{
  "n_layer": 9,
  "d_shared_expert": 0,
  "router_score": "sigmoid",
  "normalize_top_k": false,
  "balance_bias": true,
  "router_bias": true,
  "scale_expert_input": true,
  "lr_router": 0.0017,
  "norm": "rmsnorm",
  "tie_embeddings": false,
  "grad_clip": 0.5,
  "train_tokens": 696900000,
  "steps": 2659
}
Below are experts of layer 5 (counted from 0) of a mixture-of-experts language model. Rows are named router (the router's row for the expert), gate (a neuron's input weights, with its number), up (a neuron's input weights, with its number), down (a neuron's output weights, with its number) and show model dimensions 240-319. Each number is 128 + 24 x the weight over its row's rms, rounded and kept within 0 to 255.
After each expert's rows: "comes before" lists some tokens at least twice as common just after its tokens as in all text; "mostly gets" lists some tokens that are sent to it at least half of the time. This comes from a sample of Wikipedia text that the model never trained on. Tokens count by the router's weight.

# expert 6
router [121 134 148 164 156 136 117 134 117 109 158 117 103  93 103  85 143 121 144 131 140 165 144 151  83 101  59 153 107  91 137 144 110 121 132 151 146 133 109 113 115 117 140 160 136 128  91 124  87  93 127 150 155 105 110 138  99  86 176 138  90 131 140 142  99 133 106  92 133 134 116 139 143 132 113 133  95 148 160 121]
gate0 [127 115 119  77 124 151 151 147 130 147 141 154  77 187 127 112 139 122 115 162 130 188 135 117 140 158 113 103 136  84 137 133 126 137 111 120  94 143 140 135  99 112 131 132 139 112 130 138 142 100 163 108 160 129 156 132 146 136 145 122 142 155 146 148 148 145 140 140 109 143 170 117 166 102 160 112 151  96 121 134]
up0 [140 140 117  93 163 165 116  78 145 124 165 162 127 138 120 117 114 113 117 124 121 127 111  96 151 102  66 161 103  87 142 143 135 140 130 146 124 114 145 180  98  68  97 124 170 130 109 114  95 121 119 146 127 117 114 163 123 134 114 143 163 141  97 129 116  92  88 119 156 101 129 108 148 157 139 100 141 122  95 126]
down0 [138 136 131 153 151 205 133  95 115 120 143 158 158 100 111 151 117 130 147 112  86 155 146  71 142 140 118 124 136 108 116 159 119 152 113 126 139 100 156 152 116 156 146 140 137 127 171 133 181 152 153 139 130 102 154 132 163 142 115 135 120 109 120 114 112 150 124  93 146 113 106  79 122 157 151 141 102 164 136 124]
gate1 [186 139 146 117 134  84 107 152 109 158 133 113 141 121 111 129  83 145  95 118 166 186 119 174  95 112 138 117 140 132 156  84 100 122 120 106 100 135 122 139 136 125 103 152 144 170 148 146 139 159 133 139 145 124 134 108 127 163 112 109 127 122 112 173 127 121 148 104 117 111 119 138  92 132 170 119  90  97 177 147]
up1 [131 134 137 124 125 115 134 120 145 159 108 124  94 166 146 108 109 107 119 126 147 133 141 181 127 151 107 153 159 138 133 174 101 164 137 165 108  95  98 143 160  91 118 109 142  90 121 114 127 141 154  99 119  83 152 152 115 140 125 146 113 165 124 155 146 139 124 109 115 129 122 150  98 100 128 138 127 114  90 128]
down1 [154 114 121 134 107 123 114 121 167 130 125 132 131 151 109 111 105 147  77 148 143 114  98 158 107 140 120 121 113 112 127 102 109  89 123 137 128 159 112 154 158 159  89 174 142 142 139  99 136 131 145 139 138 162 137  83 130 147 132 134 140  96 163 124 133 131 147 118 122 145 161 117 106 131 158 112 112 138 135 165]
gate2 [162 135 141 135 135 129 105 129 113 127 111 141 147 131 104 116 133 140  92 131 155 118 151 129 124 115 136  89 131 133 106 121 150 153  98 116 131  65 117 143  93 176 117 148 149 153 119 145 167 112 158 123 146 136 142 136 141 144 108 138 139 141 125  77 133 126 111 138 131 199 128 136 120 113 196 108 126 119 155  99]
up2 [144 141 122 131 152 116 124  97 137 157 133 148  86 133 157  87  91 132 146 102 159 133 138 144 120 170 106 160 106 131 123 128 155 182 113 143 108 122 118 111 137 157  92 152 147 152 153 146 124 135 146 137 117 159 161 132 116  98 143 127 188 161 104 139 144 133 111 107  93 173  75 127  86 127 150 100 117 116 124 135]
down2 [ 82 143 144 110 161 127 116 133 127 155  89 151 130 102 154 104 133 131 163 155 114 139 184 125 156 105  85 100 100 137 166  88 130 115 169 147 110 103 145 145 133 147 108 151 140 126 109 142 127 150 158 139 118 156 127 106 120 167 148 110 187 123 146 107 117 100 125 139 115  96 136 149 136 130  96 149 122 130 126 138]
comes before: "the ", "\n", "a ", "his ", "\n\n", "See "
mostly gets: "In ", "for ", "during ", "=== ", "==", "== "

# expert 14
router [138 122  93 133 112 128  63 156 128 127 116 125 128 144  96 120 129 153 160 131 134 156 145  92 111 165  68 191 110 108 164 169 157  81 113 160 155 125 120 123 142 143 171 110 152 117 134  87 148  50 155 134 124 127 132 102 110 142 119  65 139 136 110 126 143 132 146 123 117 162 127 102 125 134 124 142 128 142 126 129]
gate0 [133 149 105 156 156 108 104 168  85 151  95 120 132 119  95 162 154 136 103 137 167 168 157 129 134 100 134 133 128 103 149 112 124 178 122 135 181 100  70 134 131 129 115 139  83 186 163 132 199 143 113 166 155 184 116 113 159 109 119  98  91  92 190 131 148 155 128 113 149 113  92 130 118 107 110 165 117 111 157 134]
up0 [121 163 141 129 154 135 148 159 119 176 123 107 100 164 105 104 165  78 162 133 171 158 105 101 155 142  99 144 157 126 104  98 124 189 132 151  86  97  91 167 140 163 111 144 129 119 155 143 135 145  72 141 141 151 158 111 153 132 132 108 134 106 117 128 152 177 143 113  92  96 119 136  94 159 113 135 139 130 133 148]
down0 [121 187 125  77 114  84 147 118 136  78 142  75 112  87 151 141 114 145 132  91 172 118 150 140 157  84 140 156 124 103 102 140 116  97 140 110 153 132 173 132 151  93 123 143 161 117 128  95 142  92 116 166 141 108 136 170 116 168 129  99 159 136 109 167 144 113 128 112 111  84 116 131 144 130 120 111 129 130  73 169]
gate1 [ 92 120 134 133 145 123 119 128  92 128 117 132 167 111 135 124 200 133 131 124  97 120 135 114 109 145  80  89  96 108  90 145  92 100 128 132 148 151 123 114 136 165 120  94 154 140 132 113 118  92 121 135  99 113 127  97 152 159  86 135 119 158 131 136 132 139 130 116 151 127 168 159 148 172  79 104 159 134 141 123]
up1 [113 143 133 115 130 120 143  93  78 154 118  89 134  98 154 135 188 153 151 159 122 135 106 128 122 132 113 129 143 106 123  96 168 135 118 123 130 124 141 148 135 132 107 100 140 125 114 144 123 122 123 166 125 130 131 111  96 158  88 132 139 160 132 130  87 148 162 142 149 141 169 152  97 172  81  72 160 200 136 119]
down1 [168 138 112 145 134 115 141 116 113 108 115 116 157 138 100 110 155 107 136 162 126  98  97 125 135  87 185 114 116 101 142 140 138 144 161 122 126 140 130 122 125 113 129 111 143 107 141 111 174  99 114 160 150 175 154  98 128 137 119 152 120 135 145 104 137 139 177 122 102 111 122 137  85 102 127 107 128 151  89 142]
gate2 [134 165  99  75  96 152 169 102 103 101 148 117  88  92 162 126 160 134 138  90 122 129 136 127  86 173 119 133 143  85  94 122 147 102 138 129 112 139 168 170 161 147 146 139 117 159 131 133 112 128 126 125 128 135 130 119 119 126 111 119 120 110  95 169 107 146 161 148 144 108  99 116 106 106 158 117 135 133 159  96]
up2 [125 139 155 122  89 119 109 120 122 123 118 165 137 114 126 153 131 139  72 104 144 137 128 142 107  99 160  99 140 160 135 124 123 110 116  84 168 137  79 130 115 138 109 124 125 101  95 117 128 101 127 145  96 149 105 127 151  99 145 146 145 139 109 150  99 139 144  80 149  97 116 158 139 102 131 126 151 131 125  98]
down2 [152 122 154 117 152 129 147 134 174 112 147 115 129 109 131 150 122 118 138 101 132 130 140 110  88 119  90  97 123 162 130 124 144 154  81 141 133 115 153 157 135 151  94 130 130 119 129 125 122 120 145 136 144 121 104 159 151 100 129 171  94  54 132  93 105 145 135 151 107 129 131 118 116 121 128 128 121 134 146 170]
comes before: "The ", "\n\n", ", ", "==", "In ", ". "
mostly gets: "rather ", "constitu", "tion", "Feder", "state", "however"

# expert 0
router [114 141 157 107 115 120  71 230 143 142 159 148 135 108 101 101 159 150 114 188 117 127 146 151 110 107  91  88 126 106 133 142 106 105 104 156 104 150 111 104 123 117 126 142 116 123 151 169 133 118 126  90 146 134 117  91 147 112  99 145 114 172 129 137 124 102 110 116 146 137 132 104 104 132 130 122  87 124 115 148]
gate0 [100 128  91 111 140 151 150 139 115 157 146 168 135 149 107 135 113 109  75 154 131 127 123 125 121 111 115 135 133  99  91 151  84 181 131 128 120 141 130 105  95 161 100 104 128 157  83 149 141  92 132 143 108 177 130 133 116 122 133 115 104 134 131 137 119  86 146 142 128 123 137 154 133 134 163 152  72 109 116 159]
up0 [149 146 125 120 100  87 152 106 107 153  93 152  89 121 154 149 150 117 152 117 154 139 121  94 126  83 101 142 132 168 122 132 148 147 147 135 107 119 109  86 105 139 136 102 139 145  95 119 120 146 123 124 157  79 127 160 105 134 112 117 142  87 139 195 113  96 112 113 189 104 117 121 135 121 114 144  91 102 125 172]
down0 [155 159 105 140 151 125 130 131 105 142 107 106 163 163 194 134 168  53 122 113 144 124 128 102 169 123 100 161 128 156 102 141  68 130 104 136 133  89 155 132  68 112 151  95 118 128 119 186 109 153  93 156 165 101  93  96  87 171 126 130 119 126 127 112 159 148 119 138 113 142 132  95 137 116 120  98 116 124 122 145]
gate1 [148 141 114 119 133 114 122 113  93 143  89  86 138 156  83 188 106 154 119 120  97 126  79 130 160  79 115 138 128  99 172 152 122 121  90 130 122 171 151 148 122 139 121 224 124 100  71 150 130 136 165 129 125 138 159 122 119 136 139 155 110 132 150 129 144 112 140 157  99 124 154 137 137 159 144 142 120 100 143 141]
up1 [131 156 148  97 103  96 143  94 145 121 152 157 110 129 177  98 153  76 107 140 142 118 170 147 176 109 114  67 115 174 115 115 184 148 141 132 131 100 153 135 108 126 122  74 104 105 203 137 136 112 128 110 118 105 151 123 144 157  96  83 123 147  91 142 112 146 162 149 151  94 133 130 115 106 157 125 141 134 172 131]
down1 [136  82 145 137 137  80 109 166 111 145 121  93 123 180 126 146 127 123 127 172 170 194 137 134 152 157  96 156  93 149 138 107 106 100 127 122 111 171 145 125 117 137  99 105 143 136 127 115  84 130 140 119 143 111 124 148 138  96  91  84  75 152 165 120 129 140 113 106 127 114 132 164 114 170 169 106 137 121 151 133]
gate2 [124 126 134 128 136 146 149 120  97 128 134 149 129  89 120 155 137 138 183  95 156 166 159 156 112 142 151 110 130  86 132 123 172 109  85 136 142 109 188 120 155 119 133 105 156 121 154 117 138 120 138 139 173 161 150 121 143 117 166 132 122 170  94  91 153 111 129 136  93 136 148 140 133 161 135 154  79 135 143 116]
up2 [177 111 115 164 115 125 109 135 133 130 128 152 121 153 170 132 117  91 112 147 123  78 133 114  92 131 155 119 126 191 104 171 128 131 146 147 110 170  91  95  94 150 118 158  97 109 126 125 104 112 102 161 111  73 101 113 139 119  85 132 134 119 125 154 110 141 125 136  85 141  79 135  91 101  87  77 121 126 116 139]
down2 [128  92 158 155 165 121 124 152 157 106 114 136 120  97 134  95 136 159 104 128 120 124 117 156 134 121 119 165 142 147 111 149 165 106 128 123 154 121 143 107 126 166 111 121  98 119 151 131 137 130 114 111 152 171 109  50 109 150 125 126 150 136 150  72 142 132  90 142 154 149 165  86 125  75 110 151 102 112 126 113]
comes before: "| ", "|", ".", ",", "–", "% "
mostly gets: "Votes ", "±", "Hale", "±% ", "Nominated ", "Chevrolet "

# expert 12
router [136 108 158 119 142 130 115 142 148 124 130 144  97 106 142  94 163 113 146 159 131 151 166 133 128 104 110 179  75 111 150  90 125 129 161 154 151 119 139 119 134 159 133 168 146 173 137 133 123 100 144 108 139 140 142 124 149 101 162 128  65 133 168 148 172 128 131 121  94 146 115 145 108 144 118 129 168 160 129 139]
gate0 [103 151 108 102 102 106 154 124 152 125 106 129 120 161 122 157 107 129 150  86 181 114 125 128 143 128 130 140  90 112 129 182  75 137 159 108 128 170 142 158 142 133 111  98  94 101 125 122 106 108 125 151 127  78 120 132 122  96 151  99 104 106 149  94 148 148 150 139 144 122 177 147 118 115 154 111 132 123 166 177]
up0 [ 98 129 168 121 119  89 120 103 138 112 125 120 110 129 111 165 122 121 158 177 131  86 168 113 132 107 105 162 120 146 110 103  91 186 127 152 157  60 145 141 150 140  89 130 114 139 131 153 128 131 145  99 110 103 156 144 154 165 158 109  84  92 124 139 147 144 134 116 146 138 112 176 119 119 120 150 141 151 154 125]
down0 [178 145 119 106 102 113 123 198 116  81  72 130 128 114 134 116 134 145  91 117 126  77 147 123 134 151 137 142 118 115  79 108 145 116  67 112 166 144  98 110 103 149 110 122  91 106 121 146 121 132  69 131 176 168 108 106 145 113  98 126 152 121 120 117  96 100 142 144 124 125  81 114 125 113 112 122 141 119 164 156]
gate1 [158 145 132 168  85 149 135 112  72 104 128 153 110 124 151 143  95 115 106 151 117 117  93 119 125  99 114 122 124 129 115 109 136 183 143 134 124 140 147 152 156 114 154 142 111 111 133 140 120 140  78 110 117 106 151 118  96 131 126 153 131  92  97  77 142  74 102 124 127 102 129 100 150  81 134 125 145 118 114 125]
up1 [ 82 116 145 147 163 146 129  96 170 103 136 117 105  91 123  92 155 146 117 112 158 144 132 114 134 115 137 106  83 162  82 128 134 128 127 118 135 125 110 137 103 104 130 102 113 107  95 130 128  92 168 161 115 105 128 134 132  98 105 112 155 150 113 164 151 146 109 121 122 167 118 157  72 101 107 139  97 154 113 173]
down1 [146 114 136 127 144 139 105 102 157 132 133 148  96 143  92 163 124 151 108 102 126 156 125 125 106 115 126 127 154  91 133 136  90 117 156 108 126 135 122 160 163 125 116 131 162 157 106  98 134 135 169 126 122 142 108 105 182 126 136 112 104 140 150 141 121 144 127 107 154 154 152 132 113 128 162 160  77 126 117  91]
gate2 [141 134 100 111  98 124 139 162 146 133 189 109 103 114 114 124 142 100 149 120 143 118 131 112 109 150 136 123 121 124 131 137 152 143 119 116 171  97  98 137 119 127 135 118  67 114 134 133 152 112 105 133 129 139 135 140 106 131 121 183 143 146 160 170 201 118 156 132 109 145 154 164 135 138 125 103  99  78 172  96]
up2 [135 132 157 135 109 110 132 127 147 129 140  88 138 134 134 160 102  77 159 169 104 155 135 129 119 153 143  86 102 159 140 159 108 127 131 128 118  70 114 152 123 125 119 102 111 102 122 135 108  98 159 136 120 129 115 132 106 114 145 174 136 122 137 144 147 103 149 109  71 155 119 115 172 143 144 161 121 140 178  99]
down2 [106 122 119 137 131 126 132 126 129 111  91 127 124 112 159 104 106 155  93 107 151 117 112 167 140 123  99 148  91  71  95 116 146 117 124 140  88 165 141 119 111 128  95 133 178 109  97 139 173 128 148 154 137 127 126 108 120  85 126 115 117 110  96 117 102 134 109  95 109 119 155 151 154  84 115 108 120 125  73 138]
comes before: "the ", "to ", "in ", "by ", "a ", "on "
mostly gets: "came ", "played ", "wrote ", "released ", "signed ", "founded "

# expert 4
router [142  96  99 136 120 159 108 181 185 122 160 165 120 138 162 104 110 137 126 157 154 146 145 119 121  62  86 191 121 124 153 118 122 124 143 144 145 152 117 155 146 137 108 152 147 125 113 129 116 138 110 174 126 119 109  89 110 154 111 138 146 176 150 115 122 117 134 128 159 112 115 153 133 128 145 124 108 172 142 140]
gate0 [125 153 129 133 147 112 143 121 102  85 132 119 164 152 157 135 114 153 136 106 149 119 130 147  93 115 149  96 120 122 151 166 137 169 133 159 172 107 133 131 165 158 129  87  94 134 115 125 163 142 117 133 122 121 140 114 136 134 137 123 132 111  98 136 145 116 118 123 113 142 161 123 119 168 144 133 126 111 111 146]
up0 [126 127 113  93 115 159  93 132  85 177  99 140 113 102 151 126 113  98 139 105 107 133 106 163 103 122 120 102 187 159 147 159 127 116 161 156 163 142  88  99 176 130 112 146 123  93 147 152 108 125 110 115 146 144  91 136 177 146 112 146 152 106 174 115 104 130 141 172 126 155 127 117 124 128 134  95 127 181 139 153]
down0 [ 98 126  75  91 105 102 113 130 125 147 103 129 158 105 133 105 137 149 131 134 126 154 127 117 125 154 132 183 106 157 102  91 102 135  75 124 162 139 150 170  67  93 108 136 127 145  68 128  92 106  87 111  95 123 147 112 145 101 158 163 136 111 163 153 178 127 143 112 103 122  92 136 111 135 146 116 159 127 124 137]
gate1 [142 117 117 112  83 157 110 118 114 172 163 128 138 129 129  92 118  85  94 115 161 176 131 115 111 113 127 111 109 109 152 119 126 170 165 124 142 100 113 136 101 145 166 105 140  69 132 141 109 140 135 110 123 133 129 100 111 110 120 136 107 128 151 140 201 121 145 106  58 151 118 158  84 118 164 125 151 154 121  86]
up1 [ 90 161 148 122 112  71  99 151  90 129  98 118 130 142 101 185 128 137 128 137  93  58 114 109  87 137 161 134 133  98 139 135 130 105 120 163 145  99 127 114 101 136 127 133 116 144 142 120 140 157 110 143 130 108 150 154 107 139 113  95 134  99 141 132 127 134  88 122 150 108 120  70 170 119 102 118  91 103 112 144]
down1 [135 155 154 123 161 108 127 135 142 118 129  83 122 124 123 163 139 183 147 158 115 115 152 143  73 123 107 151 142 134 110 133 177  98 130 108 137  87 105 130 131 128 137 119 127 126 149 109 107 136 186  98 128 145  81 128 104  96 178 123 119 179 158 150 128  90  96 120 129 119  99 153 112 106 118 125 133 141  83 129]
gate2 [138 117 115 160 106 106  91 136 133 112 124 143  96 123 132 137 142 158 130 181 108 153 153 135 130 108  98 126 150 111 156 133 151 133  84 147 149 104 148 112 108 136 136 123 116 104 147 110 127 101 124 111  93 104 119 189 120 167 121 157 134  86  98 137 105 146 134 130 141 156 162 144 156 103 153 117 125 134 151 124]
up2 [127 138 179 105 139 169 109 161 121 131 164  90 163 160 163 125  95 118 143 112 148 113 146 122  85 125 111 136 120 110 116 136 152 173 133 142 135 124 144  85 147 133 132 144 170 131 172 134 175 119 136 124 159 105 133 112 186 135 188 115 147 138 153 115  98 162 127 111 153 115 107 102  91 157 142  87 103 140 127 136]
down2 [154  94 117 112 125  90 149 126 156 199 132 110 106 145 126 154  98  97 130 152 151 153  92  95 154  96  91 132  99 116 150 113 126 123 117 137 104 160 119  70  62 106 154 158 142  83 120 115  89 130 134 117 165 152  91 125 124 110 121 103 154 165 127 126 206 144 108  94 124 109 164 129 118 157 121 104 114 165 123  69]
comes before: ", ", ". ", "'", "-", "s ", "\" "
mostly gets: "also", "medalist", "player", "ford", "ness", "place"

# expert 1
router [132 128 118 157 134 120 135 117 136 141  87 106  89 151  94  85 130 124 150 157 148 143 145 147 111 104  88 109  91 147 166 113 116 126 129 171 109 150 109 159 140 149 125 159 135 152 141 105 162 123 164 108 142 121 112  92  89 137 155 136  69 134 163 115 151 149 116  85 128 127 125 145  69 122 142  93 153 147 156 136]
gate0 [ 79 150 132 109 135 145 133 109  93 116 151 141 135 133 144 126  97 149 153  98  58 105 137 142 110  99 120 119 134 123 111  97 187 129 144 137 147 161 119  66 134 100  72 112 140 153  95 138 173 157 101 116 151 158 140 113 133 121 139 113 165 124 170 120 101 126 123  94 165 158 124 153 113 135  92 168 105 110 157 134]
up0 [125 137 137 160 119 117 158 139 122 165 142  82 154 107 104 157 151 106 123 148 141 168 151 128 108 109 151 118 141  72 127 160 123 134 111 125 133 158 155 160 132 118 147 159 174 157 172 171 134 132 159 128 198 108 143 137  89 133  86 150 119 142  93 101 115 138 161 154 124  72 131 106 139 106 111 131 117 149 141 169]
down0 [189 147 156 118 132 159 121 141 113 135  97 198 111 119 133 135  94 140 114 154 142 157 122 142 116  76 117 100 139 111 181 153  83 107 118 114 137 134 143  90 148 116 122 160 123 100 142 133 102 143 118 127 117 155 116 120 101 130 150 148 114 111 100 124 146 134 111 104 110 141 142 142  98  99 118 150 120 156 140 164]
gate1 [126 103 137 113 136 139 172  99 118 115 118 147 107 140  94  98  83 141 126 179 140 142 152 147 140 174 115 130 119 132  99 117 106 130 118 105 128 124 102 151 131 132  88 119 163 123 134 141 102 115 158 134 114 131 119  53 131 137 132 152 118 171 120 116 119 125 169 152 135 166 139 152 104 135 119 114 122 156 136 118]
up1 [ 97 137 131 133 139 127 125 124 124 121 133 131 118 141 128 188 118 153 128 163 101 129 127 143 112 170 125 127 172 122 161 147 168 121 150 134 137 141 149 143 121 130 125 134 164 108 106 129 131 169 189 122 114 154 123  97 110 103 138 132 150 143 100 134  82 137 143 124 133 154 148 167 127 179 145 136 108  92 139 117]
down1 [171  86 117 116 140 125 130 125 116 126 156 110 153 111 152 112 141 142 104 137 148  86 111 151 147 103 149  97 154  86 117 177 180 130 131  92  99 116 125 116 139  96 127 131 132 156 106 140 121 122 173 120  88 137 157 143 143 142 187  93  99 144 146 133 106 110 100 142 125 151 143 104 127 131 181 131 127 119 151 123]
gate2 [121 119 148  97 143 130 146 125 136 138 129 124  79 135 126 147 178 126 130 176  92 182 131 125 103  71 147 130 129 147 157 128  96 104 161 109 129 116 119 125 115 138 121 125 109 139 155 171 127 120 130 134 134 136 149 133 128 110 166 106 146 105 159 156 114 151 103 120 156 153  90 117 153 115 128 157  97 120  93 121]
up2 [122 173 170 112 162 121 125  82 153 146 126  90 111  92 104 140 156 125 133 118 135 130 175  87 157 139 125 146  81  99 172 132 125 139 110 125 138 152 183 175 143 141 133 138 134 154 122 132 121 161 134 124 151 110 163 160  94 159 153 131 134 128 139 129 137 136 112 128 122 115  72 105 132 119 135 154 124 102 127  81]
down2 [ 98 156 134 144  87 146 106 105 118 142 120 121 160 141 143 125 133 114 131 142  79 141 144 132 129 112 110 131  99  82 122  82 132 108 180 135 135 155 150 156 172 169 143 113 155  86 127 154 124 154 119 113 120 150 178 123  94 143 131 155 144 158  83  97 103 203  87 138 159  91 183 115 137  66 136  99  58 151 123  85]
comes before: "the ", "of ", "a ", "to ", "as ", "by "
mostly gets: "by ", "such ", "local ", "known ", "against ", "social "

# expert 11
router [117 116 117 147 114 137 104 166 162  88 143 166 146 118  83  68 129 138 107 138 147 118 139 142 142 157 103 143 123 117  97  89 126 151 128  98 168 149 167  91 130 133 137 139 113 145 130 165  97  88 134 109 171 139 111 149 101 125 133 128 135 128 144  98 134 129 106 160 114 141 130 130 100 134 110  96  99 134 160 131]
gate0 [114 145 108 166 158 103 105 155 160 130 118 124 157 120 134 149 199 123 150  91 137 141 114  78 155 137 141 112 134 112 169  89 130 157 103 130  85 127 136 172 131 106 105 141 130 120 172  98  94 130 118 134 147 109 139 164 127 119 142 118 138  93 127 107 128 147 140 137 118  88 119 135  81 103 143 145 172 125 117 109]
up0 [133 107 102 140 126 101 154 117 101 112 133 148  87 114  93 131 146  92 174 157 131 147 140 105 125 144 133 129 176 135  98 167 158 113 161 157 101 143 112 148 163 105  96 104  78 134 198 143 121 119 143 135 133 126 105 104 122 145 131 127 149 116 125 112 145 167 138 120 124 130  94 150 142 143 113 179 131 115 108 121]
down0 [108 127 158 118 129 141 173 131 139 155 116 139 135 164 112 104 141 132 125 136 141 129 113 102  98 128 168 146 160 166 130 134 126 175  72 101 127 120 151 110  93 159 102 167 165 148  49 150  96 195 143 150 108 118 122 147  80 135 159  91 144 122 133 140 159 134  91 153  89 131 112  85 138 162 127 137 120 120 107  99]
gate1 [131 119 144  91 110 134  94 141 128 110 159 118 136 119  83 140 103 103 111 129 101 109 133  77 114 127 135 117 150 114 141 141  98 115 141 111 125 105 146 101 187 124 155 147 143 103 125 112 144 129 127 150 159 123 154  95 150 152 126 113 162 121 161 116 134 103  96 155  71 128 180 150  92 152 112 182 137 139 107 116]
up1 [ 76 142 125 135 116 124 140 128 132  89 160 119 130 108 134 151  80 142 102 134 145 153 178 133  85 151 117 138 159  75 147 137  83 156 147 102 117 137  98 127 113 143 136 117 138 141 136  93 137 150  96 122  90 138 134 124 105 161 121 114 151 194 141 133 130 124 122 140  93  77 133 149 134 122 152 144 144 146 124 137]
down1 [130 143 113 136 140 145 151 121 168 174 135 118  75 118 161 146 113 141 124  92 121 136 119 135 165 141 162 124 186 159 117 132 110 133 129 129 120 121 117 157 109 142  94  75 142  86 110 153 135 107 153 120 141 124 146 109 126  83 154 141 149 137 151 119 163 114  92 154  92 129 166 116  83 157 162 106 120 151 132 145]
gate2 [114  75 133 143 143 143 122 134 119 151  87 116 151 145 124 144 110 185 155 123 132 131 168 133 125 127 159 108 102 125 144 110 116 119 103 120 137 122 145 144 144 140 149 168 184 177 131 133 113 131  96 137 147 170 117 120 151  76 152 114  95 165 112  92 137 105 145 112 101 100  96 139  99 160  89 123  75 167 116 136]
up2 [ 45 113 121 128 112 130 145 160 115 115 121 146 127 175 159 147 149 109 176 182 108 163 139 153 115  92 158  81  92  64 119 182  98 143  95 138 102 145 117 134 180  86 145 108  57 134 118  84 128 126 140 180 117 139 140 139 107 144 150 133 117 111 143 184 100 130 112 123  89 119 119  80 149 137 129 125 112  89 161 139]
down2 [101 121 164 120 158 139 150 100 139 145 148  85 109 122 121 165 157 140 146 122 148 119 127 119 135 143 120 120 141 114 158 108 141 148 106 143 105  95 102 148 142 134  93 137 131 147 110  68 145 141 105 131 133 105 159 114 116 173 131 145 124  75 121 110 122 155 151 133 150 181 125 140 146 137 140 122 125 131  90 132]
comes before: "| ", "0 ", "/ ", "–", "|", "1 "
mostly gets: "UEFA ", "Cup ", "medal ", "----", "Championships ", "kg "

# expert 3
router [161 131 122 156 127 131 125 159 119 110 145 152 123 140  84 124 160 142 108 140 139 174 150 139 140 144 123 149 109 121 141  97 143 113 111 162 137  96  99 129 175 127 104 103 139 121 140 130 161 157 145 126 205 151 102 109 133 125 152 173  79  82 142 128 165 114 137 104 103 135 107 126 134 136 147 132  81 118 126 105]
gate0 [148 104 124 145 119 146 175 135  81 134  88 123 140 168 118 105 161 136 166 105 144 102 123 109 108 161 176 137 112 105 119 180 125 117 113 156 120 146 135 115 127 185 129 185 193 116 116 171 116 113 145 136 115 115 139  99 141 125 118 123 114 137 151 135 174 130 132 116 117 135 155  96 138 104 130  98 121 150 131 169]
up0 [180  84 110 145 168 145 184 115 150  88 154 160 133 120 149 123 113  88 114 120 109 153 128 160 153 148 142  96 113  84 164  63 150 160 121  91  78 126 124 135 146 111 110 109 158 146 118 151  87 110 165 110 156 167 141 134 112 123 142 145 123 154 104 124 122 123  93 116 162 131 126 137 123 126 129 147 157 172 128 137]
down0 [112 117 142 150 171 126 110 117 153 106 121 154 114 124 128 127 103 115 160 104 113 144 154 101 135 123 135  84  75 151 108 158 134 113  91 117  73 136 133 148 110 168 110 132 128 130 107 170 142 118 131 142 120 130 132 151 168 162 158 168 125 160 101 131 127 110 109 166 137 163 180 128 156 133 104 119 142 158 129 106]
gate1 [146 123 129 131 129 144 121 140 144  94 142 146 130 127 109 156 159 143 142 121  92  96 108 162 138  92 129 134 123 138 165 148 129 145 141 120 148 148  98 115 132 122  78 127 125 100  99 124 123 115 121 135 171 124 171 104 137 109  60 104 130 117 186 120 116 113 152 127 130 130 117 114 143 129 110 119  79 136 152  93]
up1 [147  77  96 145 137 119 110  99 169 148 170 164 111  75 118 162 161 128 103 110 146  89 148 143 172 147 134 104 135 108 140 121 101 101 145 131 111 134 117 111  92 115 142 110 148 159 146 117  98 101 148  97 133 145 168 134 122 125  96 100 149 143 128 113 136 111 111 136 133 128 119  97 147 101 165 163 130 153 117 137]
down1 [128 122 128 123 133 128 113 137 114 158 135 143 141  93 127  93  99 107 193 207  98 124 102 151 156 153 114 101 146 127  94 133 106 113 145 166 129 133 141 122 148 139 144 160 164 145 130  93 125 122  97 150  76 133  92 112 104 113 112 166 131 123 108 128  91 111 121 100  79 133 145 142  99  91 132  92 125 101 118 147]
gate2 [134 123 117 108 122  98 100 160 143  91 148 161  90 119 132 155  98  89 128 119 179 109 170 149 116 140 103 147 106 120 134 160 135 160 126 131 136 113 135  99  90 115 159 129 113 119 140 196 133 144 135 193  66 108 128 141 102  76 132 107 126 148 170 101 114 154 135 142 139 122  92 103 137  84 162 117 152 126 136 120]
up2 [113 120 135 136 138 123 105 139  96 163 103 138 146 111 112 158  99 160 161 167 155 152  90 173 129 125 147 174 106 102 139  98 145 101 111 111  84 125 154 112 142 146 141 120 168 159 115 131 104 132 140  88 140 146 127 112 118 130 118 164 152 129  74 128 143  82  94  92 145 135 103  93 130 176  85 105 117 143 160 154]
down2 [107 161 114 108  96 129 151 119 152  54 106 153 109 151 124 155  87 150 146 135  89 117 161 134 109 128 130 114 108 143 136  78 131 142 132 162 138 148 109 115 167 127 152 101 164 140 112  93 138 115  95 156 132  70 118 148 133  88 178 130  93 134 128 152  90 132 127 159 135 126 151 104 165 130 104 143 157 120 175  99]
comes before: "- ", ": ", "He ", "==", "was ", "born "
mostly gets: "Succeeded ", "Personal ", "classification", "Died", "Phylum", "politician"